Experts of a small language model: 5942 steps.
Below are experts of layer 6 (counted from 0) of a mixture-of-experts language model. Rows are named router (the router's row for the expert), down (a neuron's output weights, with its number) and show model dimensions 96-143. Each number is 128 + 24 x the weight over its row's rms, rounded and kept within 0 to 255.
After each expert's rows: "raises" lists some tokens whose logits its average output raises strongly, later layers aside. This comes from a sample of Wikipedia text that the model never trained on.

# expert 59
router [129 154 156  89 132 133 115 151 116  91 152 139 145 132 123 127 119 143 109 106 121 103 153 175 112 148 147 102 128 132 146 131  63 181 122  85 117 163 156 132 125  97 138 162  83 122 114 144]
down0 [154  96 122 169 144 143 147 154 127 149 154 156 109 142 100 132 161 153 187 107 112 142  98 148 147 147 131  89 130  94 142 146 112 135 113 129 131  87 141 147 116 137 131 128  97 106 129  58]
down1 [127 158 110 132 117 125  96 136 114 126 168 112 143 166 109 135 106  94 130 155 131  77 153 153 111 143 148 108 115  87 141 107 145 116 126 131 125 126 132 131 136 133 127 107 151 173 156 133]
down2 [148 153 132 141 126 135 117 105  88 172 136 149  58 160 133 125 156 168 113 123 184 146 117  98 157 142 119  95 110  96 106 127 153 140 131 132 142  62 128 134 150 136 122 136 142 161 140 149]
down3 [119 129 139 150 142 169 101 110 159  90 129 114 143 108 142 135 144 137 158  58 163 126 135 125 143 136 106 127 143 165 112  98  70 110 104 118 147 103 100 112 129 143 125 118 152 129 138  84]
raises: " rest", " remaining", " new", " latter", " newly", " entire"

# expert 9
router [103 138 125 121  89 102  93 137 116 157 109 112 128 147 143 122  82 124 120 102 147 148 114  74 167  83 112 130 153 117 130 140  83 114 149 135 139 146 199 103  99 131 130 101 134  95 107 115]
down0 [136  91 116 128 106 101 103  99 146  99 151 141 141  99 122 172  90 136 110 117 135 138 128  96 108 143 125 128  79 149 130 146 173 146 131  91 141 140 148 153 165  85 148  92 129 116 135 119]
down1 [150 136 122 128 136  81 123 133 139 137 105 121 178 146 135 122 152 112 125 147 128 134 109 160 172 172  98 145 157  93  98 134 120 131 125 132 128 105 149 132 155 147 108 122 124 157 152 115]
down2 [121 113 105 121 118  84 123 116 119 139 148 182 138 160 133 133 102 116 115 140 119 151 164 111 123 153 159 100 110 116 123 130 159 100 141 114 126 152 139 158 157 115 144 106 128 146 143 127]
down3 [ 85 114 100 116 102 154 118 108  73 160  99  95 160 139 146 126 132  93 126 123 124 123 113 113 120 113 123 101 132 145 134 129 112  99 151  76 121 129 143 114 140 145 153 127 128 147  98 160]
raises: "=", " of", "Location", "-", " manuscript"

# expert 47
router [154 142 124 147 120 118 115 108 152 100 130 156 167 112 106 171 123 159 106 161 120 136 118 181 115 156 131 133 152 155  95 134  77 134  98 145 114 116  98 126 158 122 150 147 171 165 102 187]
down0 [112 109  98 112 146 121 105  94 157 142 110 113 127 108 142 154 147  74  76 120 116 136 117  90 160 176 110 123 159 101 133 125  88 128 159 108 146  67 103 121 111 148 163 102 117 129 112 133]
down1 [ 87 167 103 130  91 113 137 133 165 154 179  94 133 137 142 140 121 123 142  92 178 133 122  89 136 130 116  92 134 118 172  87 166 147 119 103 118  79 139 133 122 153 133 128 165 140 130 123]
down2 [140 126 135 150  95 106 136 132 163 143  95 137 156 162 139 122 112 124 104  88 106  89 131 149 140 149 149  97 137 145 132 123 128 128 139 137 124 154 119 155 143  84 160 171 111 143 123 139]
down3 [141  84 107  95 119 175 100  96  95 113 111 118  90  64 129 104  73 129  92 132 151 153 172 116 115 130 150 101 190 119 126 132 116 134 152 113 151 141 127 171 104  81 177 139 133 144 156 146]
raises: " her", " ways", "202"

# expert 26
router [135 145 112  85  93 115 138 108 118 122 153 139 128 146 153 130 116 102 172 132 102 141  99 129 109 149 145 122 138 152 132  80 131  84 186 111  93 105 116 118 122 122 128 104 120 130  87  97]
down0 [100 127 151 118 113 132 106  96 112 130  50 157 110  97 149  81 142 113 110 107 113 146  76 187 136 168 110 139 116 127 100 124 115 163 152 153 137  71 111 117 107 129 102 117 107 119 131 117]
down1 [110 105 163 113 101 108  72 140 117 162 186 108 150 110 174  61 136 120 150 161 129 122 156 134 113  89  83 146  71 137 157 134 128 152 166 137 130 119  93 120 128  89 109 132 127 134 195 143]
down2 [152 142  94  99 149 133 138  90 158 127 122 110 146 109 139 114 129 139 190 188 113 136 124  93 143 157 123 135 132 115 132 125 108 141 116 171 109 164 148 137 104 127 100  84 110  76 133 137]
down3 [125 127 143 124 144 155 116 136 112 108 139 142 161  99 144  85 134 141 124 152 105 111 101 115  88 114 123 108 136 152 128 166 133 126 133 117 129  89 116 123 118 179 173 125 131 135 121 113]
raises: "y", "lov", "kov", "ff", "ye"

# expert 18
router [141  90 125  99 131 147 120 118 151  97 129 133 131 142 143 153 137 163 113 138 135 156 166  97 116 120 137  94 135 102 137 118 133 120 125  85 142  90 108 134 148 118 103 180 123 121 154 147]
down0 [157 188 109 129 117 121  91  90 100 104 145 141 109 133 166 119 114 110 106 104 163 134 114 132 162 142 104 120  94 146  95 105 117 168 144  96 154  83 104  78 111 106  94 150  96  96 144 128]
down1 [157 129 167 112 113 136 143 112 142 140  92  74 149 134 133 123 135 153 139 126 131 128 126 116 155 149 160 133 114 140 130 127 158 146 100 129  99 134 132  97 119 145 159 118 102 109 168  92]
down2 [167 136 123 157 130  86 142 133  70 147 115 123 102  81 119 134  94 165 147 157  99 155 158 112  90 170 125 141 128 142  93 130 118 128 133 106 108 105 135 141 121 133 140 138 182 118 165  76]
down3 [ 97 119 113 140  93 120 150 116 147 138 159 110 140 153 152 162 155 163 161 126 130 133 113 148 114  94 126 126 147 134 135 136 122 134 119 131  89  88 144 134  78 102 135  92 111 117 128 142]
raises: ",", "(", "'s"

# expert 14
router [135 140 136 100 110 100 112 126  99 130 164 161 143 145 146 135 172 118 102 116 146 107 117 133 104 115 117 152 149 101  78 167 126 112 176 110  87 118 101 142 114 169 119 156 157 107 130 117]
down0 [100 145  82 133 142 157 133 132  53 170 137 209 150 149 128 129 135 111 108  72  84 148 106  97 133  87 132 129 141 168 121 137 111 127 147 129 101 117 159 111 143 163 101 150 138 129 138 139]
down1 [119 127 148 164  89 152  93 117 141 109 139 161 169 135 159 161 138 112 133  98 146  84 108 123 113 112 160 125 166 128 125 157 108 152 107 139 152 131 158 120 128 119 129 113 140 114 134 161]
down2 [107 124 123 108 109 158 140 145 119 145 162 154 116 149 166 132 124 107 136 133 142 148 142 116 122 148  89 142 187 109 136 142 119  99 143 121 141 128 102 100 147 124 150  96 158 110  84 142]
down3 [138 112 141 127 107 132 129 129 136 109 104 156 164 164 119 101 132 143 114 145 160 183 115 141 151 145  77 120 128 113  98 111 157 154  91  92 155 172 126 134 118  95 158 165 128 142 165 128]
raises: ".\n\n", " |", " (", " ", "+", "\n\n"

# expert 46
router [ 95  97  99 136 170  85 141 132 115 142 126 109 123 161 125  87 135 105 122 180 165 141 145 181 181 129 103 172 133 121 144 172 136  84 176 128 159  92 113  92 118 129  98 113 122 105 132 132]
down0 [171 131 140 154 172 121 167 151 135  96  99 116 168 118 136 147 158 132 158 161 139 132 155 131 136 145 131 120  95 154 133  97 123 191 125  88 101 121 130 161 117 124 162 152 128 128 142 131]
down1 [144 159  99 121 109 150 130 118 153 149 115 138 135 135 110 173 100 167 100 132 135 108 130 137 193 129 132  95 107 129 150 128 121 128  88 108 129 105  94 156 123 148 137 127 155 105 120 145]
down2 [118 131 118 132  94 133 118 121 105 108 108 130 132  95 141 149 117 174  95 138 156 155 132 160 109 131 146  85 132  93  92  63 125 136 122  83 143 138  94 144 106 133 160 154 145 153 106  73]
down3 [131 141 105 161 143 124 121 137 154 153 130 135 136 172 111 133 111 169  99  77 127 120 189 118  97 166 101 125  99  86  97 159 114 154 132 112 153 114 137 150 107 142 160 139 137 129 147 104]
raises: ".", " this", " it"

# expert 45
router [137 144 136  52 120 171 124 150 104 120 119 115 142 151  96 120  95 144 120 126 126  97 100 140  82  96 146  97 116 149 112 147 103 133 116 165 104 151 173 185  64 165 130 110 124 143 127 163]
down0 [135 132 133 123  86 160 148  80 102 121  91 158 133 173 155 123 151 141 101  99 133 131 144 163 135 130 114 117 131 137 156 132 100  78 127 124 118 140 166 115 113 106 108 136 141 176 110 110]
down1 [163 125 143 119  83 156 137 105 131 178 156 154 138 127 110 128 115 127 110 128 102 161 120 123 160 151  55 130 132 131 165 159 126 122 128 174 107 104 104 134 112 142 131 128 111  91 140 143]
down2 [103 147  76 116 128 122 115 126 113 122 101 104  80 131 132 154 112 109 127 125 142 121 103 131 146 102 118 109  81 162 107 113 143 143 115 116 100 132 168 172 175 119 140 139 126 129 178 117]
down3 [ 87 116 121 133 159 102  76 164 127 135 100 168  81 130 129 166 119 100 109 137 137 103 138 131 124 170 111 149 115 130 151 142 139 131  89 153 137 112 138 118 120 116 115 111 106 151 126 134]
raises: "==", "===", "Career", "-", "=", "|"

# expert 17
router [143 176  98 138 128 149 157 154 126 151 135 109 107 113 113 127 123 155  82 106 186  97 119 129 113 109 152 131 152 195 166 116  98 115  67 103 114 134 120 140 131 143 130 103  95 125 110 123]
down0 [137 105 120 133 134 138  96 124 176 123 105 140 141 121 117 175 131  92 107 119 132 125 112 175 137 135 120 140 131 138 135  90 163 149  98 155 109 148 143 114 157 125 147 163 138 100  92 117]
down1 [ 99  85 134 127  81 126  98 152  97 177 141 138 143 146 116  97 117 151 109 131 157 126 147 104 103 152 169  91 154 147 129 108 119 134 160 131 125 140 105 105 134 138 139 119 126 150  80 126]
down2 [ 99 129 127 172 152 118 155 151 102 113 162 153 155 162 121 133 116 134 127 128 135 138 138  90  87 113 129 171 109 113  88 157 148 135 150 157 111 135 134 114 128 164 147 151 114 108 120 151]
down3 [139 127 148  88  57 132 138 126 131 137 170 146  93 138 131 106 116 111 106 128 136  95 117 110 121 112 148 146 108 153  95 123 161 109 117 113  82 126 120 167 114 110 142 123 150 127 148 125]
raises: "rid", "rin", "och", "ell", "col", "els"

# expert 60
router [165 115 109 136 108 172 106 118 142 142 169 134 166 156 115 138 153 114 164 135  81 147 136 149 153 131 132  95 144 117 130 128 119  95 170 126 115 101 139 117 149 143 133 181 147 109 115 135]
down0 [107 137 128 163 141 135 108 152 166 131 158 128 127 140  81  90 135 155  72 123 182 116  89 108 133 115 140 159 100 153 144 148 115 143 122 140 123 109 109 129 161 154 109 132 131 133 126 116]
down1 [143 143 101 158 142 140 116 141 113 131 105  99 137 133 148 132 111 172 161 112 117 129 137 147 125 142 142 130  77 133 153 138 123  94 147 141 165 132 109 110 137  98 116 155 150 172 162 146]
down2 [140 122 109 122 122 139 132  82 129 102 136  86 157 135 123 133 112 106 161 122 187 123 158 106 150 131 132  74 105 138 114 168 130 137  90 145 120 143 133 154 148 101 150 124 106 113 128  98]
down3 [167 166 128  84 140 100 141 109 161 105 162  82 154 153 125 100 131 131 105 108 140 139  85 111 112 149 114 161 118 147 136 153 118 117 146 143 117 137 160 119 115 186 151 174 135 156 170 161]
raises: " entire", " ability", " action", " election", " effort", " own"

# expert 5
router [145 123 112  93 106 142 121 127 120 100  94 182 119  88 140 124 134  92 161 107 139 177 121 138 122 122 122 131 105 120 119 108 142 151 126 126  35 127 154 135 128 166 139 138 118 135 175  95]
down0 [141 137 139 109 119 101 108 108  92 165 137 110 127 117 128 121 117 122 152 110 143 113 105 138 117 151 100 168 160 147  97 112 169 117 159 143  88 133 125 124 129 108 127 131 140 161 107 106]
down1 [127 161  91 153 105 122 106 160  92 100 134  92 149 136 133 123 106  80 132 118 168 144 170 163 131 144 142 141 131 119 134 183  86 128 108 163 124 134 123 137 123  90 111 148 145 159 144 153]
down2 [141  65 116 116 176 106 120 114 113 106 111 147 133 153 109 107 157 153 117 129  90 159 185  46 134 110  83 120 114 166 144 117 166 155 106 146 112 108 120 118 101 155 122 139 137 156  90 104]
down3 [105 122 124 123  92 153 152 159 113 146 156 136 135 135  85 120 129 133 129 163 132  81 132 124 134 135  92 163  89  90 129 141 125 144 119 106 195 123 155 105 163 153 111 112 167 124 114 168]
raises: " However", " After", " Following", " It", " Although", " Despite"

# expert 1
router [ 94 153 147 147 170 112 120 121  74 108 117 154 169 138 148 173 127 163 121 133 120 143 111 135 137  81 108 149 145  98 129 155 147 153 121 137 102 164 162 106 117 157 131 137 124 105 121 162]
down0 [126 165 150 111  73 167 135 120 110 118 136 182 165 139 112 155 110 139 120 147 123 118 119 113 127 138 112 122  97 121 127 130 139 113 122 151 134  92 128 122 114 129 113 133  93 183 113  94]
down1 [171 114 117 109 107 141 169 115 123 100 139 111 162 119 136 104 122 172  90 127 157 131  76 148 120 120 133 157 164 102 147 157 128 118 140 166 143 125  99 145 136 130 113 103 114 179 138 128]
down2 [111 103 124 140 122 135 127 119 128 105  67 145 127 133 147 112 117 112 121 133 133 154  76 144  91 129 142 132 183 144 125 111 182 146 115 137 146 118 122 168 141 142 133 121 129 148 113 139]
down3 [ 94 132 154  86 121 158 152 185  73 149 142  92 160 107 162 118 147 131 106 139 141 149  89 109 165 127 141 122 130 117 157 113 124 187 132 142 117 122 153 121 111 139 147 104  90 152 101 104]
raises: " lot", " missing", " small", " corner", " chance", " spot"